Weights of a small mixture-of-experts language model, trained from scratch on English Wikipedia: 2 picks a token.
Below are experts of layer 6 (counted from 0) of a mixture-of-experts language model. Rows are named router (the router's row for the expert), down (a neuron's output weights, with its number) and show model dimensions 96-191. Each number is 500 + 25 x the weight over its row's rms, rounded and kept within 0 to 999. Numbers have three digits each.
After each expert's rows: a language model's description of what the expert responds to. This comes from a sample of Wikipedia text that the model never trained on.

# expert 9
router:526485482501518515501502511495502486482510492497494473512492534469512494452484478514493503478505497489517513428506512469400494504492498538493488510508510504480477488467485490506522490497488506491490507532516510502522525514494517424492505516498477474497511521484493501535488497510488494501
down0:489526522512458483515483499502520489517555487524538497537469493492469537509511511461496459525443509533499478544477459516505497510547439480510484516531474498470446475558484503513494508493509508470507520503478527483496500491529468477482513487443537542509523509476501440478514494446463512494
down1:507501480518474542540493516518484522484512500534491517504438489520535489499514486511503506509466532517510502515528466503497511523521495490485481504499539512518493441497488485504526496495463485462498489496527493481481497494494487531550500557520507498472481508453531479536493477525503486524
down2:481494486500495500503477490473467436504475498503486490515513510496470525522515508524499554518554516459518530476485501516528460522479495541527495493469503472468508479548524480535445516475429515515509444505535499517495494510499532501511526502468491468509508515492515502508529496485524493492
down3:498581525492524476550529535499570492500504485492501469555493506496509474492487474473536541502546470476497531511545526532512532480491436496517486529508486532531451510491492505520494494549482519474468491496518513534524488490483471480552488496547501490540492488512472490521542568511490483544
down4:524514489517483505519491487506497510504539511521495482457530536487551491542535486488514514529457500488492494518462521459491522519509498432503538490547497521462491484510496476468539482500536504490488496479505505512506513480469532486544499522512499442525493508462480509476484472525514486484
down5:500537531522528516509513477489469546518422468496511509523521486507539515509497450477506512495559470472507478527507498477543501501491506523525466515484533515500452515491543473497479463506516518474540520500536524569502477488482505505507527506485508486509465506470520496477494505530489501480
down6:500514509513509439515516503511461494483515489482562507535510490489503502510485481478505476517510524459455487549509503431522487503487487487459508516514504471536514515504488467476505526479509492547524452516508508436507477517496540506464462469537481495524500512485506496513534512504487494495
It responds to: Endings that complete a word split into pieces, such as widows, Article, warrant, holiday, plus a few verbs like protect, accept, defend.

# expert 43
router:508568543512521511504549517501495498472489492518497511517514554518563484420526496510509502473479504493535523515425509513500499501457469498507503514511521489491449490441519525481490500492490532485501508473535486522491512488493495549475474490480516449481491515477485498497529459526479485503
down0:503503537501487481498554528486477510466549505502537505541457468509462528483485533461492519491456523494479464502498504516496490439517472499487460531521484506451461513529498511508513530504482494487530545519499519499508483494515454452519513512417501524502553513488490474464534517483469495527
down1:491510487506534506526496562506501515471516556522493472480457484510494485502489475479509512478473490507519498458562477522486517499550511485514502475492502500495487524504538504475509482522472528465464521500513475508455517497479467538473479586519501493463494494490480487529538478466496490501
down2:501510478522497508486520496489490471530480453496478478544531528511528525522544500556473524520542513507501513510541468456549480468475485523515507490532471501486498511511502498535446494505484498483511461503525519532490500535553532497489505514484498487518540490524497477493519504463500496464
down3:433504532526515498521510533490493453509487528532527499503553499484492525486494490458547503533509484506481490512517469529513547474486456458514491490484515502536463501495489463546526500548516547502485467494510543540485466493514520498554479489533512481526494489501493496501513511496510494502
down4:502509514495501470494469491525520506515534539495476492515533541465536470517556487482504517512465501501523505462498514483523480500523510478521480487562491532530476498507502513454547464512513479534497539461480529473460502514499525504507520547522449499519511489450511500512504519500551518510
down5:489509515499527479525459494468474523532497507476484529521530486502499517514490476466535521451578506499495481503516471480533487520518513505545449519500521523504512487481518457504496471482493522499523498529517501571539489490522505493521520543502485481511476525454495537488510510524491479477
down6:481508528533541437511477500555501520473507476538513477534519498493499474528506472463467465493509498474500525520503524433540488506524528531492520478496503491528517482459503492497492487487518468547492462542533534478528502495475562472506456463503477519495502455495522476496523469518484519511
It responds to: Last digits of years (975, 013, 019) in career spans and birth dates, plus career verbs such as played, worked.

# expert 1
router:493498547480508510496495501521522510500520468518505570517514503503567512480488476504542477464492546488542528511465546487465516499476503475497493534527503500478502524508460513500495493518504518523504498469502491479494520503489496509466466524554521447510433454486492488506495462491526455515
down5:502530514488515489535500511492505507548469462502507498513559454511505528510517468469482534481559485512523462511481487455569487510503513533531428505480480530454454503484504480513469502465507495462488503488515512536524495499451492522486565498505516509554481521481511509517480488555502498492
down6:532499509517511473489534498550495553479499492506545529505468501473524465521484519508548471492483501463474478500545499466512492528507528508480480487489504532529489477496546466472498485462517520548479489521508519496525480488508538505500432464501504521524514508467499519465492502522508504509
down7:498455526485475465475517496503491493510486474527480527520528502507515534471457473533506507527543531474485493491501523497451554514527491486494427517516468533490508499514564485502474520474464485487501464530513457484503449543474502532473488506494520536474510502495501486482473478470508560518
down8:479523520510470517470506503478493485493542470522481500470547508452501535469482451509507492509511535505513542473559494462515536473536495499531518492495494468453504498511498526540460485482510497455530466485504445461500487499495491506505523448485521531488534507493557516516485522483556471474
down9:478494477488522529462474501518509504465474510466432489462522511458535536463518502493539510543494479537446481511497501461519478513493512522488527507457517472483486499502469498473526542549500515522560516468453502545497515526511531463487467487495507490461486509480490514525504504522535491509
down10:460519486515506480479490500506474480500492515502535528473470506537486497463459467502496471479483501444505468546471447470513513519532454487493517493499468498570479504533485501494502486478499513475488517510517514446556491486527530484523524522508514512536509501490536504499496462493503471471
down11:529520454503505484478531459456479540446491518512493514521497449526480473493500503490508469427496486504503488473521451497495523499523504514513463487481523486507483472531473442463472496501511522494490495473518419525525483499519479454493525519557546513533523485483486499526519520499504523478
It responds to: Final pieces of acronyms and proper names, often before a closing bracket, such as OBE, CBE, BRENDA, Enterbrain, Curculionidae.

# expert 4
router:519526523497518469506479514509503494496493480490513508477488569469539474505472529513496466468496487501480545421507497470512492493509533502508501476531477499482492514487490489486499490496500487509487501515539508567479516498506507441536476496491471507510534514491482516505501521516524494496
down0:479507529503490475499535466499514478492544499473488487505478487507508513472518510472518526549499489471501487528489516530504510468508446507481521518514516439480463511531457473503487532475484483498506510468487527518486523492497437468522476500462489515488535566483504466530474507488503529508
down1:535510483518488533525516493527480521475495489465462491538465496488510470492509524491548515467468499521512481500506481525505538512503502520481503541535512460511454444526505499463515441499447495471484511496489496489473445486501480522495486564526535497481518505502512441520532480525496562548
down2:488488495473502492533500508487477476521512498501503495514531526528496523488508482540472540515498506482516489487500477491535459485486484532541464498457482492468503496516502495533460513466481498492476497513486466535490484541523542505478513503474538464500531503531482474478514508473494462469
down3:507547520536486496540534558479509492487501455500509475485509466478498504472461461508532529496509516483493520488511494518477519500503452505519537488552487496479449499500504498499506465514493505522463460534492503526529467525490488493579481480506526512539518512469539495552528496481499505538
down4:500526541531475496512482500496488496485506524507503495478494554472515495516493483475516516515469506527523485479467521506450481478499494503539471498530518444460478493490478481454493486505499450480474525477470488518485527497483522511527513521500458474504514480443473524522524481460513502473
down5:513504508505503476513487504498506509509460493507497508527520471526525511494510490453498503473555494485492483458502479502535526545510532548524459504492473509492483469453516483524499487552542497507532492503503570569533475494499544523508494515464496467525484514472485519510496513526485454493
down6:480504496516504444485528481509508520501507507532473480504490512494496489545474500454507476512463501502493464521533511415523515493462545518492470507519484500513480487505502511507507525517500517549502485510496515513501478471501568482485417521521497522508522453506516486476470482499471529484
It responds to: Verbs or verb stems following to, was, is or a subject, e.g. retrieve, implicate, express, apologized, and negation not.

# expert 40
router:501477481468517508494495481483504521478508502517429493483516570440495497490504463500479501513490478485510505500481488487476504511529486519485513515518512489475448520487497486511500486490509566500505521486496544485508504501458512428507522489508482430491526517483493489471500450451502460512
down0:492486499565484495503521510531521549508526500469517498528455481482477484487479506491485483552475497513479478498504549547522478478509478535480454513543495508493471548558496496542502553500493478495519490479491513483464460477519443463525517501464524542527545528501503457480514523488498517518
down1:477515459508454532482524543521473489482549533522455456490491474524521477506498490490512496497508519465509498504529492558452532483506538506501494548495514526518509486498506513465490477502463498483480484494466501486483476482487522498503511565531518483493476492510488462512488498519517540525
down2:505483503492495488492498509501467446469487516507501493511538510498471539503540515531481513511520477477509522491484522455521443530486497532529528474478497487495482493502506515532406508498468492501505455546498488491501517530517556513494524523487499499485510519486483478505494528439498489472
down3:458526506510520534549520551475507445502502497490497471524507500499530492477466507505549541514513518462501525519553489529503509504501428542519512461506501505560485492502490489503481470519509520520459456494526500517489499537520507476559477509492495501516508505515465497504525543554498501516
down4:503510501513463468477493517512496476508496566504512449465538529473517489513540516465529502539462541489494456495478515486483547467473492505533539488541517513479489496456503480477557510531508448484463456508514486493465496484446513484501514515505486495495477524502488466502504491458479501463
down5:487534497519514508527529506515508501488476508524504478565520459433502565528469458486514551482539503500522470511519498453505490558497526500504454487473503482505483499497509511492518468487505527426542478509527519567497519501502499474531546528458492495478445509492523490518510473528502453499
down6:542501506551472494516492488537517499466483487514523494530498541493501482530510521465541492503536498479462483527476518408548482498492519524483522507497487486516493514533514532523479488480520497543509491531515510471543507510509544501464453464548492516505505488487529468469512466537496514483
It responds to: Final pieces of surnames and place names (-ham, -ston, -son, Smith, Bryant, Oakland), and the pronoun he.

# expert 37
router:498490507541487520476539508505480511492394490508524494499517504451554510508502484500466515461506489480507510485432482474469525524471465501487503438485476494516470472506497507463458487498484557492514513503527547473469547477493483501505499507489518503499488468495478490505489502476481514516
down0:502506517530498517455484508515513497449530494508543479527482511474478494475495510467497487517466525507480456499513520488517495470489458514484457526522466494476441509533468471506512550494508493473527501495494504514485477520500460454528521502430515564511536520500481473484518503506465520519
down1:515514505506496553522537496517497499481520473483470513522470488484531496501509497492517505496471509511515488478533458500479550509521521482502495505521522499551497480492514530480506471515484487445472529484480505494441490484467505521523483555524531479509519542475489470519514511461528537525
down2:503494498479489509502501508469450479506499488503502522526518493500506544503514517512459523516545495481506512464529484470491476487447488537536483482481468501500510516524517466517438506486497509508490462521522475514510491544504542476453504519464550513486510520518483470468520515491486494473
down3:454532475538523511552522597515555462476490496504502497512525490487477498496477496480520540513524475506508500509508498523499528521493491487552525481480503504552481489482491491544492508503504513518477455504483517485512456505482532490564493499516512505521518490503498491558527531537481495513
down4:467502502523487463500471522524519542507525526505509510476529522497507469528535511448489521533463498514502487500465528493463501502503499475536502480519525487477495546491490496461530493515498477506460492486467505486494503483474506469498506502501489452528471508498510518507485455451514471517
down5:499535484494511484534477483478483496530459463506468494542512500511513520499486467491516515466538491494457454478480501473531521536522522500522470530488511521480449484501492498507491468495481527476504469509497525584514537495488521486537529491490519483526471519471538498527484491507477460539
down6:517496495514501477536495530534491489489504491529510505510482503478504469523487519487487462500496521477451515490506504419571499522467499519460528520472527506523515507499502482494479530476499484549482487492520483489534494475520539482484492484534500507531535468511478450507497479493497521481
It responds to: Clause links such as and, but, "He was", "she was", "However," and opening pieces of first names in lists, like Ed(gar), Christ(ina).

# expert 38
router:510503529511511437493548491447482515498474509463457499504502533435503489516500469502483501470480486499538485513514476510510489511525538495517477482487521491482450495527507511500462495496494482471503495483520572503490499510506515531473435516468507474503454494521470501530501498518528498521
down0:529504511514491496492514518525517524460561479490551514564476477531480507487459523465500519557483497512497466515474501512485481462491476512491480523538480480461460508537506490510493560495495510478496531491494500498493500477537436444510500500450496528522546528492487457492517494489500538499
down1:502519529488501507536496495538486471524512521486471464508478479511540544520517481477529542483496518509461518495504455568499516529534515491512528533505484461515439466538522547468544502503477530466466522483498486495494492453513489492520511574505501492485489503491494472535537494521499554506
down2:504495528485511498517484476491469467537497479490454481512529518494502517495504469573508512481551495475491494495486458501510477491452498506528494504480482524477532522527515474547468528473496509514506453499504447491498492545526531497482531526473527451506511473510503499480500496475489497457
down3:445518469526518509542519528476512455508487508498509502492493503457500489504491528495538554497518485517489488502514491500511497502497461514515526502463454519495498519457504471520517484540513521495444472523528513507509477535495494495527476459493499489511518490513462473519548521538514527503
down4:507492550505482463542478502521521509512506528510451488476515517469506508545483476513524529492463484512509513544467534504479506523515495528530494511547526473485498512511513457448507491494516487474451509499483496481469485448481519475460521526501435524516474470468536493491545529500523476547
down5:465516495495524487500473497478489485494462479457482503541522498499518537514509472466512525479543495487484465485472481488524513534519488511560475507460530506463454492482548455505479492497518504458478469524545523576533506512490509503523526539443474463532469495470501545515502507498488486493
down6:534541541545499474509521493519500483474545506536522491568522506517498488568475467481541485474519470513494459479501485461503489512508519506487529533481502530536505533523536490483505502468532514557489456507514492479518500502517520498483449505514495508522542492501536467515516501531512512527
It responds to: The digit 2 starting years like 2021, and auxiliary verbs after subjects, such as is, has been, can be, had a.

# expert 0
router:517515557569511481504521501472496497511506504462561503486470512481523506515508477494502487478474491514504509434469472482544486534478508445502508481506513498495511453500527493477486500507493464510529503522531514509455506550486514484519465530567478508514503498487510500524505494426520506516
down0:537521524520496533480526516492544502490530487496558503522480475491499504487467540491492510545486508497497462500528448557508467513474479527478481481492529497465452502515512484518479522517480507484557511504504509488474511486488476490520463493448513477550519523461503449499549498471461517473
down1:530508466526477492559495531489482492495521547458521467466474469491525479500514463450513518457511479514528487491515432529490513517484516506525522534514494517505469474496529526471520451523488526474492524489510506495461538524473512497517474509533492502452484538448466462538492525466486505502
down2:506492509495536479502481499492461469499467492510504483538547503499487525509535481526503512518526483480511517484481479478533463530502504548523509465463486488518548525520524500541432492428466477519505487503516456517478485559508550495499503521470484479487523482477493502501511461480514480484
down3:448522540520560519515471560492517470486499512526495489498517507493507497498455492495532539510513515483474489481530507507497519502481454520506495492508455503503463533489470485531505490527505524510500470509542488523502493523506461484544478520492531499499544504500466493512510543496491487536
down4:486517521516455517509490504499507524511500476534479517446515535490540486514542534467509534532468518472507543508506521523498499505547492489506490468533508490490506498497507489471509501518530457499512498522476476496476509494459529513495507541486468470529468523474495477488529483477519490487
down5:494518469451506482536500492487493485486460488548478464508524449521500541520521524490518547479510548471504496484488516484508468539537486542516495521490503475482462497469564471526490479492496527487513462527576515550546505483487515475554518549481519505492500503447484501458505508504464481474
down6:494514480495498469484519477554484502502484481492514509537516515486500471528479464458508473529517492481481500518501512439522464523501524536458517483509495497566495520473502511473514504486565508534516481552480522476519503500503572509495500486502494470542503482512502499473541463500532516461
It responds to: Sentence-ending periods and word-final pieces before them, plus fragments inside names and taxa, e.g. HexChat., mJy., Scarabaeus, Havana.

# expert 42
router:521492467511488500482490500521479515477493500507453497498505501459527514458491509500489484459496535482525552469446533480486492469440495478512490490505502506494517491536482502462480515493480480488508513503472527530466482524471517515561489495549479464500493540510506518507491536487508490513
down0:511504523508470502496518524495507507482546447499544501551461465479475520479468515484489504526473515490502462517485491519474501503509493521489481516504500471454444476547474508521509511516488509485549524494496499482510462479543447479508444505459494497531546492512489451493496519448483507520
down1:478502505520503528484477527520469497534522524506491488496481507512523493478456511457523519489472512479519524479530481499474511536512522476498526491569478499532456468507472506467516482522482503458510480484493494489462504483499520515515495530512510525480501508437502471509495516548519497526
down2:463506500492490510511495485486471444511475506516490477502505519506504531506518495511463502539524491482506508483496497501531471489491450539532510476481456509461510520533503477551442510461459482528532461537500480525490474532513550479510507543452525509469524495489509486495502502475503473449
down3:445555517519510501533523536492519481495491489501501478511518480464470512511513484482507543525539484489488554483533523527519519512509465488528521491521506512537449478495511479553518486536516514525480481507517533512504464531538510440554515530517487481534514505516457470511543534495499497496
down4:505472469516491498484517514492537495478523500495486504503509552473511510515515527498508489508471516490521502506466517520489529479516511446507523471540514532485480503496490470478532459504524488462429489476519531537489497505469489476518524531473481501499503531475485495506519491466521491509
down5:481505539494524538492458480503469511522485501519490487510550471506517521517466447489506525446554479485494479497526510483546464551525539499532474515518495517506462492457555490495484528470508497490499496527544518561515480496508523496506549484500524498498501518460518508472520448529498480479
down6:538479481517517465467509523494496482538500497514509471534493505493496482553493479485537458500505483457476480528533531428559503525490520513459519493492505520519491505508512501489528525446524474534516468543512498474535501462492551486509468492508479517526521469475486489471517503502486508523
It responds to: Middle pieces of verbs and derived words, often followed by -ed or -ing, such as canvass, amazing, intruder, consisted, engaged, raise.

# expert 32
router:507560549494496469500476537477485527478464463487482496508492511498522481500504511509525477499499479483535487449515487495506478508517489488479492496507489503540516490524494516504473500509493495525496513513488507463537539517478471486486443484493506486485457485492498512551484505511478506526
down0:502484520511515476487533506462531525510538490485531492501464451514488496454491502466516518532491468530510488547479473539488480485486478534497513503552482499472485477537500524513525537545507503484554525497498522502529487469516448453489476504448469529535577544493498464483510522470507493514
down1:483532465508512530474490491504517518499509516544474467524448496502503471507445465500505548460499522485511487485557443512479528514525471473510533522485533504500449522465475538522516467527497517471476481446483479521472513497516457512531545525498503498538494518504478478516520472487529503530
down2:502498519509525491466508505503461451499477485520510501531525520497500528531529532522446519500531513470526507499515492494554478476471493504484482479466473512498498503522515459547430507459456485496540488518510494527481512561514516505508487509477480490485497496555506473482515497444503461461
down3:433534503533504502581504575469505473485500488496483494510505497477483498492485505474548519495503482483519526469530506537507499493490504497507476472504478509524448500501503455518496491524513500505471474509476486531519454491522468511557527493544516494530529496494486508530542494537502502550
down4:490507470508506496554515523500509504485529511507478483473510517470539461527558487526519552502484564496500496496481516460509445500474516485513481471547502500506488524505516511470507466524513461457465513505484506549485539490474515484481494501489464448544525546499513537473542489503520492516
down5:466510537473527531539490492480478535474461521520475513484520476505522531493508495454488533486511501445514448493496489489502495519511512527501473488506536500502509471470550468530504539500504527468498503502555464578506507513502503489501536527443492474493502540466501512473515505534473487449
down6:511500536541504471507502533534546492501511454519515510530503508504495459528492477502506470500505496442462485516510523444517474498520530517507523487514492499533540553516508506486506499464474481533532518515506518511530510500514559498437443486527512514514524453499509510455479490486513497497
It responds to: Place-name openings and location prepositions (at, from, North, East), e.g. Madagascar, Burkinabe, plus taxonomy infobox labels like Class:.

# expert 27
router:506511565512515477520549504502512488497491446539488504520499522508541498492481477499504494512500517480577518461518491484510520515488474560510480488499477504522503473498516474491490507492513475442522483451487538475533497508489482506515488501468470528479480482489514509539495463469521489518
down0:502508524513490482494546497494486479472546491506504496524473473498475520446468533452502513559476516496459430501498525517499479464520446492474467504523480514460442528517502508509507541499494503476505494487468520527494479521537458472500508529465512525482523521493502458469527523495451523503
down1:503509483499493534438465511474480504515490493496504480467487471460513493487497461475461553495497508502520489436501490532478537498550462519492523501516511509518501508496494492474525477547515475439475494492479496486469493524456467525540459524500504481492480516481486485528505466499455505496
down2:518502516500475500486482493492449481500466479495504495520535496477496523520491485531457524501534520473510508494494477475542506472445479532538493466461469505466499502523491486533436529482475506485511468524512487516487504537508542470472521503460516501511550541477516471468542507464514489484
down3:463525519483528513561555571510548479462502483497490471503492541489471482500485472482502538492479472504480529505503480514489526489491482485509491485482493505526454492507492516523493515507493516475494475499484525510505432495476470460567498511517511515527495485471481533542468549539481460519
down4:515512489501471472472481509505543532505528518490505469490506538440527495505525516484482543506449507507521490541439498478491507501526463504517491500570505478491515497518518475440548493483532475516513521482490501498451505484499523458504478526513477488500509487523476483516546491484532446516
down5:493530485504494489509497483472481506518494487502507485542509478516512540500519456457499526481572497509498463499523465484503501541504527521512488526478517499476457476492522464492515491476513502493531467487552533558546497473518508509509534527486489537507487495463514477498508493533492486508
down6:527536498519523457522523518520500463489505460539498491537489521495509499542505486514506511513513487437465460519498492500539506507499512525468497507469486485494501495501514470505515519495492496547551446529511528450504518511484542480494459511548501527487535510533460494552559517512510510499
It responds to: Given names starting list entries ("- John", Richard, David, Kevin), plus prepositions of, in, by, from inside running prose.

# expert 39
router:494520551501496439494465562520517494526521501478521499509509485437534496499493543491495485476497543498481566437499493478462473543470484478501479492520481492478483470512510503494488519504483510480511502480503478483479448485517490570524471494467530519512502502488512476465528531476459498528
down0:499510521518480515514529518496477508464542480494522494537468487513473499446446530457491523541493512488483451518475524516504486454533466474445466530523491476467428522502489493532522536512496503476500517508501522508485474487528476477511499518447488538509544509479469471504501498429478522487
down1:502513504555516536498458521531463497466502522506503476506510485478495518493516471514518517468476489488494516493479497491486543528531500475493496546503502466496519490562488527464499512528481491426494492491525465522472499536486486528510496578522492497497507506471509512505541476464486537548
down2:487509522495509484519498470484473457524468501513511511527528530458478545493520515527479517524514492477498479483521479484510467480456502535537491456438468477500486520508530496549430494489467532504501481519512472505467505543509567506505502488460531475529525497517474495475518498500524476468
down3:475576488537533507523494558490483481497537517462497476515519491508481495510494492489522526482542472495477520478520490577471516493496470502511505497491497491489474524488525467518491503516483484519453499513517509511537448502515499484596507515512513514508519489513470480505539510541512494527
down4:519489485482477458525446525499529520519500508494503446460483533474516488487511500482531521495431490478496509490478547521463509510520519492543458510501508498512475530514511481453518479517517457484443528499455502524489520496497536462531480507462485512514518485486505521476532502502531495522
down5:526535504535530475533520505511458501506478517481506508528542478502500552501510446479514511470554489485507441488509496460485527558485503538542467483478491512476481502457531496542502520491509485489524464466495535557525499463470507499496522501497484504515487498471524524488483492523470474513
down6:537518477505510467501545467509519469508502477517460495514501542509464452563493460475516490498498502481503487526525537441540499541495510529502490491510488523482525495496496495531481536470521492579494476495517564469511451499526540496485462494516481532546500478494519485458517506516520521468
It responds to: Opening digit "1" or "2" of a year, and preposition-article pairs such as in the, on a, to the, during the.

# expert 30
router:522512514468498509491531517449463496510495485515517568508494490501550509460494506494468496531503514502528555467407504513507430514483492528491489488517499502493492476507506510473458483497489519505499520509516554485486506514501504509530501520514531502506512531488511492499518475470530449511
down0:503511504532478507503523531514502527494546462494549504538458496482456539493457533504511496501479505516486423511447514496517509482494475533480468515522535482483450495547467483510482503519495504485487526495527533496473455512532471464495517506474457549538554530492502430493509490481472507512
down1:473496486516506545518480472553519483503477506501472495480473492492502488511485484482513557473484488515493496505528447567477540507517533495521501511529483498527488480534517528471547485516511507464476517485498486492451510503478506521493458556498487508468484524465483475529554482516498567501
down2:507490548492481494488498492475465467504457477511494486567507527524497521504506477537493515505529511452513506483514501487517481492480476497526454486460471521476488494533515487509465515455482490517530462491482519525474500520521515492465500530470515495490516488519499491506498519469513482474
down3:438545477520520512518552552472526467514470482510511496508524465520459498486463493503536506486498507493516506505498502512494499535492462518514551488498468519510478454493488473497477484522488552504468476488503531527519460489501512488550485502518494511522533453506484494523522510522526476521
down4:488544491487511458508497517506491503505514492492503483465540552456510499561529495461521504530455517479543468495491542510474484491515495494502490470520507488496479531473536520478495489496546496451500472458527554477503480492478516512505489509472444478527500472491513499502500487479504476463
down5:512504496513483499514515503476476504533449485493483497511522491512535539493500478453517529469541496494503464514521501478519494544513537515529459550533492521500448493494558492534489470495490522492514481499526502546524478492516518500531530517514493502512463534473539508495514503533470459526
down6:509508496521527496486500475518511478501520479504493522529472504500509479508484473515531484479490498459479482520505490422552493497505518513465488537528518506498504530491478523517523522457513491545511477519518520492526496530505548509518490483531504469532498485510475504460494484522498522495
It responds to: Number words and small digits in lists, such as two, three, ten, track 4, plus degree words like more, most, very.

# expert 10
router:516487497520503448470486484519484517494517477505509516494514569484482503501492503514498493476509511473470485498504553493530481494480487529507502458502520497519465508471525483462484477487490554478482501502509555510463482482512500487496488509469541491493514438499502482507490455471503498500
down0:481499516532486452473503495497493528471505495520562498523504498491492480493468535507501514523451498493497440521501511536512505449522481536491485504533500515449479503582465478514513548533490513491500489504521531545500499499515459419516481496462492500521527538471499483506502506483495482529
down1:493543471493518518477471537569487479481452529509489457498463497482515512506468495493507479453498521498508486475539458497493514515509500476501563544542527515517457480504461484491488500515506484461460493483540483483507520518469479519525485525510511477503492557487484487518518467501524507530
down2:519512527495517502513500502470450427491480490497491499522513510489517511496508498537464515540525487466511500494529462472499492481442488548522475483483495514483511507525516501538454526470480516513499467539516491547511501546532521483452519536476524486476526532508500500472517509500531488483
down3:465508504529500490535537578457505473501507526495522470512525481469502494497478490468557542523495489491480528491507480508497539503515450492548508471530479515498468504455499486515529508539492475517498465497543480522492464521527472460546496506518520504501537488520493479527565518528479484511
down4:490532507508453458487521532496499476521543510522516501515554496487516462541514506462493482516447541500500522522489513508522512479477511476537496479542488493512482520490523518479531495495542446492485459510489541512472513504452510485492514521480512480549520480464504528514524492510506507517
down5:505520481499518480513510479468463502503470448518486473529527511510487525531475444473528495484549527494486469493479505463501505540536506509551494547442519516484471510495523500529491485486506515466520489510515524562518528485500507515527529512506479500511484513477566501530483474523480469497
down6:537502508548514477514525482527512504481512462493520520532516519524483471528483461494510474492498488456455512496505495432533488504508550534480497501503496474503509512490503477505475489469536507550515460526512542462497518497469530490473431489534511509533500462527508490492500501538488529465
It responds to: Two unrelated groups: pronoun and relative-clause openers in biographies, such as his, who, where he; and digits after decimal points in climate tables.

# expert 46
router:500466503493510461469521475456494502489481506531528517503484493519503496514492517503503505426496508515529543445484495470541503486480533515487515439481497511557454506492508497486497516480503487466507511486528514469533510468439519507508513514512472519482470447512499526537502488496524465501
down5:499509486513522525520513482513533514555480485490496497516532472522520517484482456504489532489568547526491505469493508470566515514496528532538466536485495516508525490493529481486507495492526508536499504472537545556516511498495508518518512502466471506540497509446523532542541467506462480517
down6:490520516547492480516498496506508503451511464512467492530492501514496444514474506492529506480506478476476478517494509405489481526488524512525517517521484506542493509501503486501541477445530514558518455507525544477536515489479519479487453490538482522498534432516503512480498513530530556492
down7:496454510492452472498505498542505478491523522503490472533550511499492516526458482524488491497524488478485507503500490471496496507507503519520418496498502536475521486514510510539488535506481527547458518501470503458508486530456496478487473502498495542511526511506519500502449485469498480527
down8:500527534516476470514500507498512513466513457460530508496499539493502521475494470524471502561538520512518580468527475484521533455514497517519496495527513467467510518500488474497470509449509512504495470525545463508485488472464501484550527458484522507469515536529537510510486512466529465434
down9:472492502514510503488532531498510475496504519488469446467491537475551529505492506530526469505529475511474494510500503465485471501504498487501521480490541500442473478514498492498525534511480508525511467486481512477502555502510540483490454477453507514482519502486505494509492516530525512511
down10:463523488471552479486512499528534485528515500486510520474502518513518515459444495474495484467460510479484507514496427464515488514559502489465494511512435464508439486516490525477466479497501493485475531519509521474514493506508519493488531507474550476500503523488501507543539475498490469479
down11:564481465564501503479514469529490509484474519547474482514500508520485484519535455469527516490486447495491500443508480544492502472478516519495531513503514508522472494529470472471501551509486499508502500518534483525501478473518508486513482540530479539505510503495477466502471470478500488451
It responds to: Opening letters of names at paragraph starts, such as Mar-, Kr-, Fr-, Gr-, and decimal points in coordinates, times and frequencies.

# expert 45
router:517544463430495494482550544526482529511488496522486491516497554470543495469487525484530504487498537496567543425409531549489496484470522525489502508521509503486449533441478529505501504496488513501496504465508483481475539496470481457555488499508472471496512527500511513511485460502534505501
down0:542510520519473499479537499500492499487540493478534504519466490506463510464471519451501482499444495503505452532483515511489469471501454518498431523502489479481471506577488505517525556493491507496516531485498492491480497490525461477513499478457503546505566531485511475489536525475496506508
down1:535506498506487494512532510525494500480505547534481490500433493479550465496506509548540517476486507456515530471545467543515536480511513482497499532514495509506462476526541519513487454511514524460504523459511519480454510504473477489523488547488541486492509499500500488557528493477479494487
down2:511520482488527492493515499472476464505493487479503494542509538493499537510520498531491507513548520467507510489497503490537486515458496541536468463507485493495525468493490485533436508483458498492530459495511517508465493516496511500492517522468506468480527488511517477495539528491496464471
down3:479547480509496518532491549471525513460534506474487470537536512492488498480484484517521556513541457505464471522510490516474540526487497510517518503447512506531459503479495467523510554493497503474472478513507525524518490504534487534532509493499524461553533487502480494501520512543477468558
down4:498508494531459516488478496462500480466482518526474528488512524445538474526552487517498495508464538454488506509461479526482534491562522490534510463536497477495484489515510494463520468504492431503492504495461527508460523505461534482530482545524469455513503504506496475511501520520550520523
down5:462505501506489481547498478473490490522436500484510504507521485520520538514493439462502545495555532460511488514462496478495533525485485508523461531520525484493446440507538473509506478520457491501584508531546524520508493518468499512524491536490503538510460511475472519470508471490494495481
down6:500498514543489433522491499495501469474485492529498522527465529500522482535509502520550494478495506449490493520496495426513466520502498520487486473549483483530553528498496490493494496447543507555521462521528535463524491473492539500508485505516532483517533476503515490466504509486514485489
It responds to: Word endings before a closing bracket or quote, such as "Ma", Zemlya), and time nouns like years, months, century, day, season.